{
  "num_hidden_layers": 11,
  "hidden_size": 256,
  "n_experts": 32,
  "experts_per_token": 2,
  "d_expert": 320,
  "d_shared_expert": 0,
  "hidden_act": "swiglu",
  "moe_layers": [1, 2, 3, 4, 5, 6, 7, 8, 9, 10],
  "router_score": "softmax",
  "normalize_top_k": false,
  "routed_scale": 1.0,
  "balance_loss": 0.00527,
  "balance_bias": false,
  "router_bias": true,
  "init_std_router": 0.0324,
  "lr_router": 0.000756,
  "num_attention_heads": 4,
  "num_key_value_heads": 1,
  "head_dim": 64,
  "vocab_size": 12385,
  "norm": "rmsnorm",
  "norm_place": "pre",
  "norm_eps": 1e-05,
  "positions": "rope",
  "rope_theta": 10000.0,
  "rope_fraction": 1.0,
  "qk_norm": false,
  "attn_scale": 0.125,
  "tie_word_embeddings": false,
  "parallel_block": false,
  "init": "uniform",
  "init_std_qkv": 0.0316,
  "init_std_o": 0.0,
  "init_std_up": 0.0316,
  "init_std_down": 0.0,
  "init_mimetic": 0.5,
  "optimizer": "adamw",
  "learning_rate": 0.00172,
  "beta1": 0.9,
  "beta2": 0.95,
  "weight_decay": 0.0,
  "lr_head": 0.00872,
  "warmup_steps": 512,
  "schedule": "wsd",
  "decay_fraction": 1.0,
  "decay_shape": "linear",
  "final_lr_fraction": 0.0,
  "batch_tokens": 131072,
  "max_seq_len": 256,
  "doc_mask": false,
  "train_tokens": 946800000,
  "max_steps": 7224,
  "dataset": "wikipedia_en"
}
Below are experts of layer 3 (counted from 0) of a mixture-of-experts language model. Rows are named gate (a neuron's input weights, with its number), up (a neuron's input weights, with its number), down (a neuron's output weights, with its number) and show model dimensions 0-127. Each number is 128 + 32 x the weight over its row's rms, rounded and kept within 0 to 255. Numbers have three digits each.
Before each expert's rows: a language model's description of what the expert responds to; "mostly gets" lists some tokens that are sent to it at least half of the time. This comes from a sample of Wikipedia text that the model never trained on.

# expert 24
Line breaks in lists
mostly gets: "\n", "',", ")}", "989", "- F", "°E"
gate0:118105119129171152142128171170176153118136094165148093160155134102139137114076108111117208195132131121112094104133111121113116089116145165129133209154147137134156158147180107095127124158093096103171105109101205135100140173131122066139150178127123133124135107087127088109129134157175171138141133132142129100125055104136064058163157104110093103152147097104118107108064118066119140130109
up0:133078203090140098063076115126107110133107130158085135148139145124132175143135129124111169153120103158113138158143123114157143111154153158102102081141208134139086112125123126152137135091150134148142168128172087157143152120135148120098121101136068057142157123094133195134139090155113154154100114172114129124090136145166160142119132114076095141127130134184155107088145182165178102154126
down0:105106104169105136088070165099176119095160102165158165147124135099134125140182153076099151124143160110125198143123127130148085119119117136111152127174112133129084145053110082129140109122134127186101145086139178178123068177129095141166141076153097104140134130136188131129137117114151146177138106138198171140120189164090057108197173176130067133113154163124139136105094146155116189107117

# expert 3
Foreign word middles
mostly gets: "ión", "owa", "', ", "ía", "rez", "umn"
gate0:120085082087160105117135082158183168178120126174148112134135113115090099154156110143123064135156130128129039137091093135111154130205126142135205099144129094123055098119147118017147170116098076115136090115140153141082173140121128099129096095116082111098145173128155149120143111152187129184112157083135138111134115052169075137148107170187145128151165051150111169088097148074058109067120
up0:080175141105173107090128131128133149122142096205120120168129098158093167138153078101073093105121160174094071163102169109082128134106083132126167129144142114133129176074061112123113132086110104118150172149103144119088152145136131107102130077041141161076116173145146134119065205198069169136109150102088152083130131096188036141126144152184113116104128106109148136126111168089146153082184
down0:103144114129136105122121132101124077095105153069089160144151113146151103183161123164167109099108173118105063109125185114130115167180145095182146151046124112058156139107129132224092117116157137168153151159095137081182146087151088167092134119147141116138117104101110109122125158072134193101105180105151163142128163152113194125097126091083167208168114133136162089126121128169148058149137

# expert 18
English suffixes and compounds
mostly gets: "ight", "ible", "ional", "ational", "change", "itive"
gate0:106129143104167115097120118121130119111112169161141133103156082096161196112134071166160082115133143201074186196184133126118170141140155103109070093169174072091153111142142153096090209075091128098142128075167121115166118139139154136143119122169095110121171168142065152129075100105139081159148150106124046122188142160106159111105170109120140141098095117136175143090120122202090119146129
up0:178131128141076099071115191167209141107114157123115134141087167092143106154099167086129117128186131135176154091081134143127093136121118104117128173088075171189149158158136132139164084078130100103102102126073168130107103128080088075132081098079091136184174166112168147101154148176101106125159152144108132084090123154119086173163101168092115163128147154134123097167140083122148135131139
down0:098158132104161146117126147082173186136175146187122135101153129170144163093183118129131122114136166154056176110126140138136132139097117102112120103075152125091094128137123114085145185162085150117156084141163147116127126208109143145091160130138180130078144134133071173127079128122103084148148120150092120073198079157043208139099105146079107154139140100132169090155151110121127120062082

# expert 31
Prepositions, commas, field labels
mostly gets: "- Coordinates: ", " wh", " of ", " (S", " is ", " is a"
gate0:103081109169116091156204141109078108105152222131146118084124151121114111125120099137115120099152138100122105135177152161097131189110167146096168149118122139169140115137147129120174143136083122133116212135104174125107140112111116109086111162131093132195175126121117082074115173174118081112137167179175175065082140110108197121139166114166127134165185095129078157121101149085063129094131
up0:125136150136128139115114116117138162141172069097146144168129087103139183133127108110169119153080140144223162125094178114167142107112125148163113114098132140144140127153124077118100081144202148177132081099165097127109099143116110127143106140127191083058123123157128153135160119083184124115129084147095133135119116187142074141175086112128131136072062173125130138127170152142176132113112
down0:149074193155112134093142119090099164133142167099162103090080135178089133105140143109125098122118086079110149183173118136075154173149099121119082113107136100093151079143114121119126144104113105117121135128105131143162133110179136114135157095091112142123221103117057171092111113078102098175076106129183151131139114168127125141048079113105173142130100231101132127117106105141116112126132

# expert 4
Romance names, years
mostly gets: "th century", "960", "930", "870", "à", "-H"
gate0:115134134123159133131149101171167100092145138117098126157099087178161105138164113121078166170171060120179108131153140131100153177086093099174209068098136070099115083114122182134139067205123100127161166146154141076130081148148053151156162123123132065129107079088114128132122094094079104111157119164107116159111137081138152088124141160102115153118166200116121126140137110121158138123158
up0:083097152109151157114156084162083171122131110129110177117045133154113226072103168141080157074147160172124120092129175074101108092179143155073108121071175137114150164127095145089083105134122099078177180119066104083168120097164093123072120078135099141125112021154162166180103119111145124106080136139102095141193124112111119106100108135146119080106133110146104167143108147128129081148122
down0:145101086146139109143169158158116120126052079158113163103101117156087175126166140136102097144150130114121114137164118117100155058160133122106130160093130124146089131181126139140089127123152134078105204157116187148102084098139159194152158148134120115182087122091119140161100143131115126082174138169110103169071133126148140104094149127183155166115169158086143207198089136193130089163105

# expert 2
Dates and numbers
mostly gets: " July ", " June ", " (age ", " September ", " December ", " (aged "
gate0:135108139131083167115140151072141147114126167162122147157124102119176041176084119107080145124084184145194132112147144172068201146171150153107161157182148175172136119141080084179114129111104167122140090095128150140083119086141126074064110164143088093115108125099141144154161116142130149098195111149149108128127114093139115077137175106173123127129122154167168120061101143147105108164121
up0:099124135165176113139104143086153107204165127152117140139142211129149151095142152147142175153126093114145153146122062091116146142102077109178121111155118103076112139166135131130153095149168124214097137164171110139125132151111178180145131113169141091116164110183098118160066101139159148186121165158089187103169110117084130153095103148070117088128141129152101145099120094128130147135158
down0:118159201111139110167119093153125120102140137148100171133086134130178136175153181102158102121185193110149153154108185065135153134099089126064099111119194152103128162110093083086155144133137128081139142119115131187171063118123157141141138086133104130145176103138164086162140064141100150101120173152178101137183053108115153140169112129127150130182170205073090104132150122115107162123126

# expert 22
Slavic and Cyrillic text
mostly gets: "р", " Ivan", "i K", " in B", "orb", "н"
gate0:082104162128098074102147124095115170123106159135101185105172184107062076149078167094107095072144100109138112156131114167125090154144168134133099188147101112139145121118100125100106119166120103172116149135113110094164151160110050140163113137095072103114205121162104022112130166159168114121099119160090146137138078115156131129111132061064155137116143172157162128098133030160139173106067
up0:126117152085081162137140143071086140115120167137143155127182189089062161183093100088129079106135109159127172191148171140164110120137145169122085144140149126170149123080111106142133137165133116170097123137121088086192182100113094111106086069152097082153186144180094089085183185091224181109115111130126113135209112143209110144146137130140154137126107200107135172088150082112074138099078
down0:084114087193113137145093141118108110129099141095119148115122103186104131138121163081134201106112105156159142115255138127128100144141100171131158169162186148152125130087179129157042164130173092059179099112118050108065111059111114127135138123156174163115080096148145123104115161172164118148132112140129134124130141167149163082100138118075150096137120136086138104152105127127066169158143

# expert 6
Discourse and hedging words
mostly gets: " because", "==History==", " if", " While", " However,", " example"
gate0:102110141109108125107126150083107102114125162097127123082104116096105166167112081112156144086176160150107145066148173145125131145168092115098096097182134113148073087181189135174087179098160049150137172095075183145131143124149102181079128162149064141091128146114108115070117191122140099078110031133115104203189124151157091131121168102106157132126094116122160140129112099151143153101098
up0:120177131124122122122113129096136171129162095186080155157160145137142125093166128097098128129114110122113119152086111140121109099053101080122167128090072110091114134104126073103186087116083173088110084124151082125086135077140158075145099098108158154084099086135184131191150094142111160139170199145125140057144111103109063089125128147180106158163139131154124067116101150090089091150124
down0:111133132128108145174164139198135094114172199129120124095108101146163166163087159181130133129154158113117142200181177093161136121119153109072104082136107120149126106110149099026189102175062106077169101111131115075156172142160136089087120125121166147125148130100070104134077115132126082125211105118138106092164101126138145102118089100137166167178098077130109136093185165106088083134107

# expert 20
Foreign name syllables
mostly gets: "erbai", "je", "amo", "kh", "umar", "zh"
gate0:154123158077171114110146144118135152167063170108102112055149139096058123127108140125067125163130093091153128117116147136144138112129109150082147102156108097115099073121162142107108092143200116133087111127125129103052147110066145110103083125134107138105148162134052104117136122132093103154132093163146088144102179192103152131095150111151196047081130201154110101110143093104130181181146
up0:115094178094138092126137143158153116198094136135120116084189155153149098123186154097075145140152114113215125172166111139082161149143134112154102149143126176148090069131185160161125144155156151135185127117116162150060142144016099157080128186149136084086144150108079142180161111085128172107115125072142152179129131129123144130120131094147171126137111143090120105142106102080115138111119
down0:164114082146097121097096047123122154144086109126122173080121091128133109088163152142172101166152106143112115143134084108154120083082127111135145146110124071153148160108098093118146087161166076157116164103102113096148126103088130176085120124163182186129122066145112142104173106115092082090135100115136098123124171145103138157091125176114176096121152121095126083150132105132142149154118

# expert 15
Titles and kinship nouns
mostly gets: " President", " such as", " brother", " father", " son", " wife"
gate0:122094117129155118135139140136140145139162178108107138076144123112130153104179119095145105158102183117083118166074043101139091130118177121071125166180055105187131140129122122112178114185169127167099123090158155115069106118105123153118143097080151128083152152106128161111120092108127142163188117119135126153167131187059141053087174115121155137135095110118120139182135086133124194110090
up0:176143122142136086071110108118168091098102147063147139159076158134125131152076161149130154134100084190150124079157174103117130192178091106159099083123169153105133143144165182141116147074085127108138156151090078115167116148115118106106118148161064131132097076113121120123110162107117106150070111137117136114129119120171098225136116113097091141136157132156062135094171118116082068103179
down0:128118097165135119079099148084173150158174165145086162136151128112190130057174106131115101170072149081109082146145129066098074074075170143107104163130135088123135100150109154115178146101139106177098081128135116089078108070104133194158119092113153124172094146180123172122148149111149111155181159109106151113163157162070137134154136142099146145132089123163111159154114124110148169108126

# expert 12
English name fragments
mostly gets: "rick", " McC", " Jeff", "ymn", "anny", "kins"
gate0:074145102149072122105116148127112168116084094132113168143107076121046212078126157168119091085122102128161071084081089154131135114227153149085133071100109124115161130112132085139159116107147251198107179119175095171105134079154117108082145151137125180173074120129133099110164132114119132096140112078145150127123141123143120099091124145114116128160123129106108180151114116158160108055142
up0:109164182173161094143109091126087106132160054094090102158083116136072110109103121154009175113126124079098106125166119140139096109132128084114151114070084100134108109104099099158085128107139145194090104131143127187189107077123144143173102125101112179126101100114170097152141093118096161092122137111147171135140146094168122153131073137079114140074115143131150067132096131113168136138152
down0:134076129138162156186202145118189052157101173117113177079148133069090115108145111120121117129146174092154176135086124142115082078152175161097140158078131109076155134121168090164150101132094128179132124122138135121110087111167181162173080152149128121102145095140109117141078126164139117099124147189157236159110179114151112178089149130096109201122096130121132158146157142131152138155143

# expert 29
Periods and decimals
mostly gets: " In ", " It was", " and was", " He was", " per", " just"
gate0:120120122120113133181098228151215177093149133150176142116131134123132080100099157087142116202149149146146157156146108129140084188148179121102144124200134108142121076102187154115178162144103108183109121161162128085120140109077140132101151129165122093167109122136146151123174148132146121160124143136213154117095143053111128087137176159125110130135122146201092158160132103113096129154152
up0:162119091103112157110095022149127108128050181128110114132103128117094125112184132138137122092065107122127143133136151176092175082179115097164116126136125161140079141077058150099108188079119151139189120134187093094122153191158109130131133087098100192132128188096133125153099113119124122146150120084077083128128140167106095151139060142133159179107139085097138086117132097113116078093148
down0:138157071150199143212090116157120165152172113161127128151046139136115157152087094085159140125151094172155122126129122146143101124110094094112121109137093145172133131127180127102072145102091139219140139185126097099102130135116124130092150129144153153139153170098135187173173118116137136133107135148135151120075133116137152117120133141126106063160102157163127113145092088198060080141169

# expert 16
Line starts, ISBN, table rules
mostly gets: "|---|---|---|", "In", "|---|---|---|---|", " In the", "- O", "- A"
gate0:074067118129150155139140102135087151129162096127132086112158136131130184105103181109108127130098136172134103164140167106081128188137063167085085097163102173104132149100101212131170144111137128151139103112127132102206128108139085121079078191129084150152101092080112129066104123120082135106133103126151130146130163148067090108104138088053140142113074115105153116126141108111090136134074
up0:143108154176137124147152120180178151163142097096131116122156183100119184093093148082113131144176146104141098105123149128081139102141076178102128096127143141139217148084113171095150096137142167158144168163120102179212139167107104140099061142138185124200167130122035088064111133124161144123119090141129132139077131140100144137097144149131120096069118066136106113123102129145110109125122
down0:141167137124105148104092130138119136105128139126193172104145075074088085112088109130136151157160122152114106081099075094197135104118108133104120116053105110079102184160082109139173099169134163123146135106225116118157172140131150136135129142112117128091093094172079126092153132120165180140144142125151106134105104072166156158097142124104091122134166109116131103140133149162112115130184

# expert 10
Articles and common modifiers
mostly gets: "chie", " same", " such as", " The first", " a new", " like"
gate0:108148128145126106153137183094147103130154187147116110100126122057105137123143110161131111136111178125097087167121102147152130134050085083139057128203117142119158098125111171130119126140149092135196148124142131097140112149130134151124103103170126080055118137110107114154112086109097128139160178167082107137125165149069129155080184098128126144172115146159054156105107143163156129126162
up0:138179140129132109125129127085137127119150154138087107085144091107124173093147113133162106059134129134159117153093137194138132119040103127121097106160145096126146066111127153167155167140101108078152184092094117112108112098177151145134154115135149116049094150120062131183173103087108083099108181172088116120116129124111145116084181117119171161144103136102116131147062171130179082162103
down0:164147177054102139102168157133149075136141110095105122129125115158143152121145156124156118169133096115161121187098170148118149090125124144136147190104137109116086087168087122122154121142153129118122092166135117140065098150118166147069082119137112136159106153110076120112061094098096118142075123101152111150105141148127137153216088150093117113153148124172111123165135162073116119088153

# expert 14
Abstract noun suffixes
mostly gets: "ient", "ation and", "ist and", "ience", " natural", "ological"
gate0:149040109126137175141049118120118096086105129178103091136146141143087097144145150132123102101101159130133100104074095070106097164127116127133160129125163088134096127126170086121089089177115090132099141184122051161089159142128137108065124119120027084122086149139127172126130128155135183128114093080149144118160071085079106129150129107139147080085133142155134042161166130139185122155142
up0:157186145090164131137163154129187114156080101094142103091144122125137172118131090090165110141109142072195147113143092112114086128088062091087108187144143220172141142115121138110056130089188130145136168074147134154105094155130128153100132066152171158061148142141112109148128106056115114098121117166127102122151094160134087096139114112137118150129146110118118163169109147123093136135085
down0:121116139141139105139133109152124121178121100083090093087071128149161134115135154154095112116119193138141122155037113123094222154090098114130137124092112103120138083156133158094170134106083129158132081151198144113152187129115103140149124092090168155162155178141104100159156162108194095145121077104134096099112086122128134130126127106143162121136162129134109132083155093075156171102148

# expert 28
Digits, decimals, quantity words
mostly gets: "mathb", " very", " large", " same", " less", " almost"
gate0:160109123141114106095093176109141142070119172117135141116123162163196103122119123121141103140125118125079100169140152108154140175087141134162107100131164123138101119119119068073133131177143147120109111128122125160135156138085109154119121133161143174121183159157121169149151119130153177171164178151157124123111105132068117143094176040127089162191148132131139185023161112136128158179092
up0:115133163125114126089100113133149129170036130115158077117079089123109093146126193111166130156104146142145162142052074107145140145148182130141090175159102161193138178146174109149132134069132134161150132155206160092150124090109176077167151155137126144127142077112136187134070091112131087098109068131112093150115200121150175153072127149109132101161119100142142097140095136130151122118224
down0:130067134076090129165086162112097154168138193135110135135129071092085140119141156129130111114146153122093161147104100135116110085136208130093115145104198153170069102094149131219151101138100156093189133111130126118110096123152107120174147157112151146174131132146163130132119165152138140105145077128116138153127169165138147149151110110164145155131078116075081102139108130133162133140104

# expert 30
Foreign name pieces
mostly gets: "ø", "hol", "ermont", "iver", "ö", "urg"
gate0:191152079084107148122136080152109094166142162143154123154113120168140093145147144134153141159125167100096156053121109148116158192087087096101112131155099105154138121081145130100084118174103076136128116168134175113140127125145133112174115117158099125123177102138156154076151136141157132157108154130132179169121095159094137127117072126102110107123085127196100102139199070072111137144144
up0:137161135154144133106126074143107152153102120100129148173128141148095058148152111101095090149124080116114153119090081149167150087103141128146097136139105083105121101151143146103123101086142131090077117149125099088163134122068144137159107174105086142108137115071196113128147081159187128095139154159143212208126084144130070058154091130090135206107142093137132155150201092083132138124120
down0:142134135100144132101060137156104097202146139113128155174130119200166148159133148138120134127074147104164053160114162184141144155095160136116139128169061165199192095175149120132101071120119174128086124176079076121058101146142139131160122068159159135179142092202156114100143151145138139208179122151101105114163105122117088209146082147109153119158130122141094153162096111145102107154156

# expert 19
Table cells and suffixes
mostly gets: "| D", ") | −", "ants", " system", "% | ", "| E"
gate0:092158173145146152104145157116134133130111082136141099126098066146102140112162143107087109120134139118089161140122089133115088163113103070159097096159084158103166152083156129181138110154117095074095162088097097078094113137076105166120096109108132139133155105153154145154090162132178122129108112125166115119149159164117134112056117179177136117088127095123126156132103087132168112124124
up0:082117111101107057193128144151123141073142137188135086090179125142108121136140108105186082157133094138135152122161129142176078111101156126109136112108118128130060111113132162138110138062076133154070116149112084099125107104115114132166101109106147147117158093082091119146086107149156107125061121135153062122104050184148164130125193115136184099157113055118078145122172146120136155095114
down0:150140121125114102108126157132148153131125114131105099161165106195157142104127153164149119124146099134142152165062180160064106116125121166106119155168102096109156111182137147153131143165159116136130139165152177147159117078127030103101117097143077142177179160151119159128139204113115113123031143085123116186065145170163128132075104171178092136192161158162115177134123080086140098123111

# expert 25
Asian name syllables
mostly gets: " Singh", " Ak", "น", " Tak", " Mil", " In the "
gate0:077127133119095184126113137185086040097134079156132146115102108094130144120086079108131140093107113113171115123173144181141105174137094139089149121102141141078136062152118122117128124119129139115137089161141139062143145111169184152172146143134183116201108118128135111140150098112107083160097157181182122098165111189178061113113134155107113123109129143137139084144096107152192162113173
up0:188100107222129103108129130090159113138144082107113137136153125135088110097107131137159088109159100106183144147095104123136170131107144115128139159149097033153066101187126121128169099159145126121086093106194208078117156155106146140127134127133118116098098140072145164135143136112156136110123089114135208088123120105180135098145096149111110149178171201124177136165116169120105068131041
down0:137130109128100129123140131157156193121105151076071120108107181152106123163132113138134181166172150112119149164177121129151115056146160089119120095113083134091099109145147127070164186122084135147160132130048152132141094172040091127167182111166090158137181086097068108135087186130090122082080044122127130140130140114155093115097130107188133073066105120176112075170067100153075158140132

# expert 7
Capital I, numbers in tables
mostly gets: " IS", "| I", "- I", " I", " \"I", " of s"
gate0:157143155159088122152091121059168064123203166109163132141118133083163138115100142131124088160124139119116131125106090132123201165081148058096110148136106120150110062124117189082082180137178122126133081152185142138106153161131127086125136140182084113131151131135088146072122075065155097107173138136163101143166220105143081165090108129143113107172158076038154180110044125143088093178086
up0:102132122068098128161108108074186113111134115095123144124121195138127165136087136131101072136142165097122129177135063197129113131163136101147067180098120088158100125163135146172095148156122172090117113145159122103068077176127100085095163142208077182176145140101108159126164104086118104168114107137188057149179171091150079152107116155128165105109190129092126090166091127117092162138139
down0:087125125120056093116129132089120105129141119094084151137120109130103130160177127173168086131167081176110071080093116139123080155102140146168096115085134106076180073135098111117150101106148156115055170126089161120127088161168128109159089114142111116181143133195158165163187143095143127155119112089166050169165120147139076137143148130141149113140114126088163162158165083145150184071123

# expert 26
Plural and derivational suffixes
mostly gets: "ization", "ized", " Arts", "ability", " services", " Awards"
gate0:151120119082124132133155091152187126127129066126173170125103019168099165148122128130159168135108121130096085149163125090155134155116079177122113136106112190054124113143164123093185181140153195071127119058148097164176082103126135118137107095034194116120095104081150115169131173110080145115140135162153128125110147101187157150103117132141144073098125161189104111083114107114148121124149
up0:133145087157137162108121117122135158112167118057129138139098117132081159050092151123136133069112134134097136061162178117109117138154095110165146066069087130084134109159115118132114105139136197183172151138125159143131217093122133123110065132191105122124174102125153144080120114134176169094171124148096061159138105173154104131122167135095099145113071111145172134128090101177118168140122
down0:160125082177134145106103136136155097137154094084131146148092175122145141150165192157136104081085134094121145154126096113086121196144078138123129089161185134125189149137127119101151121128162093156094143156151097087161102111156102097147138148143135128197121128134135126171141112113129154094053158069167093136098132041162134156176044102124108125086131135098097045154175116089129045148099

# expert 13
Syllables after first letter
mostly gets: "- Kingdom: Animalia", " Jack", "antasy", "owa", "usc", "él"
gate0:151142097138169086165085140158146123136183097067180096163177120096139175147142139093113177123109123070120123133101102114129083170097151144109176120140149108145069076082168122125115154150125121171123142100116122078145109131102080126100152154202086081142158160106098171124136147069141135115156165100130099121069148133111125119096133164099142105103048139123047159104103140103062108082104
up0:122047165159104143146084116126098140161082106080074155117051161172108095112148107179190077117105099117124153098121108111157140089127141135079110108076166171150110105172149102063113117126126114140137153134149120122080154113131121125142114122121116173190113049153157104177096121167061152111102047112131135153120117071170123093110139158176060160126181157153114098150153152102142114167197
down0:094103090094114054126076047131082162164153159064109122149138135092163123090114172107133141108167095095132122115102177097138167095113151144167187119122159132112098139122105107110096169074180125162149135084101095117131139171241169096053146151100116121119117079121085153091156101132130135159119146154100099092058146139118101086095127100145131153176136137121151141124109065188103112191157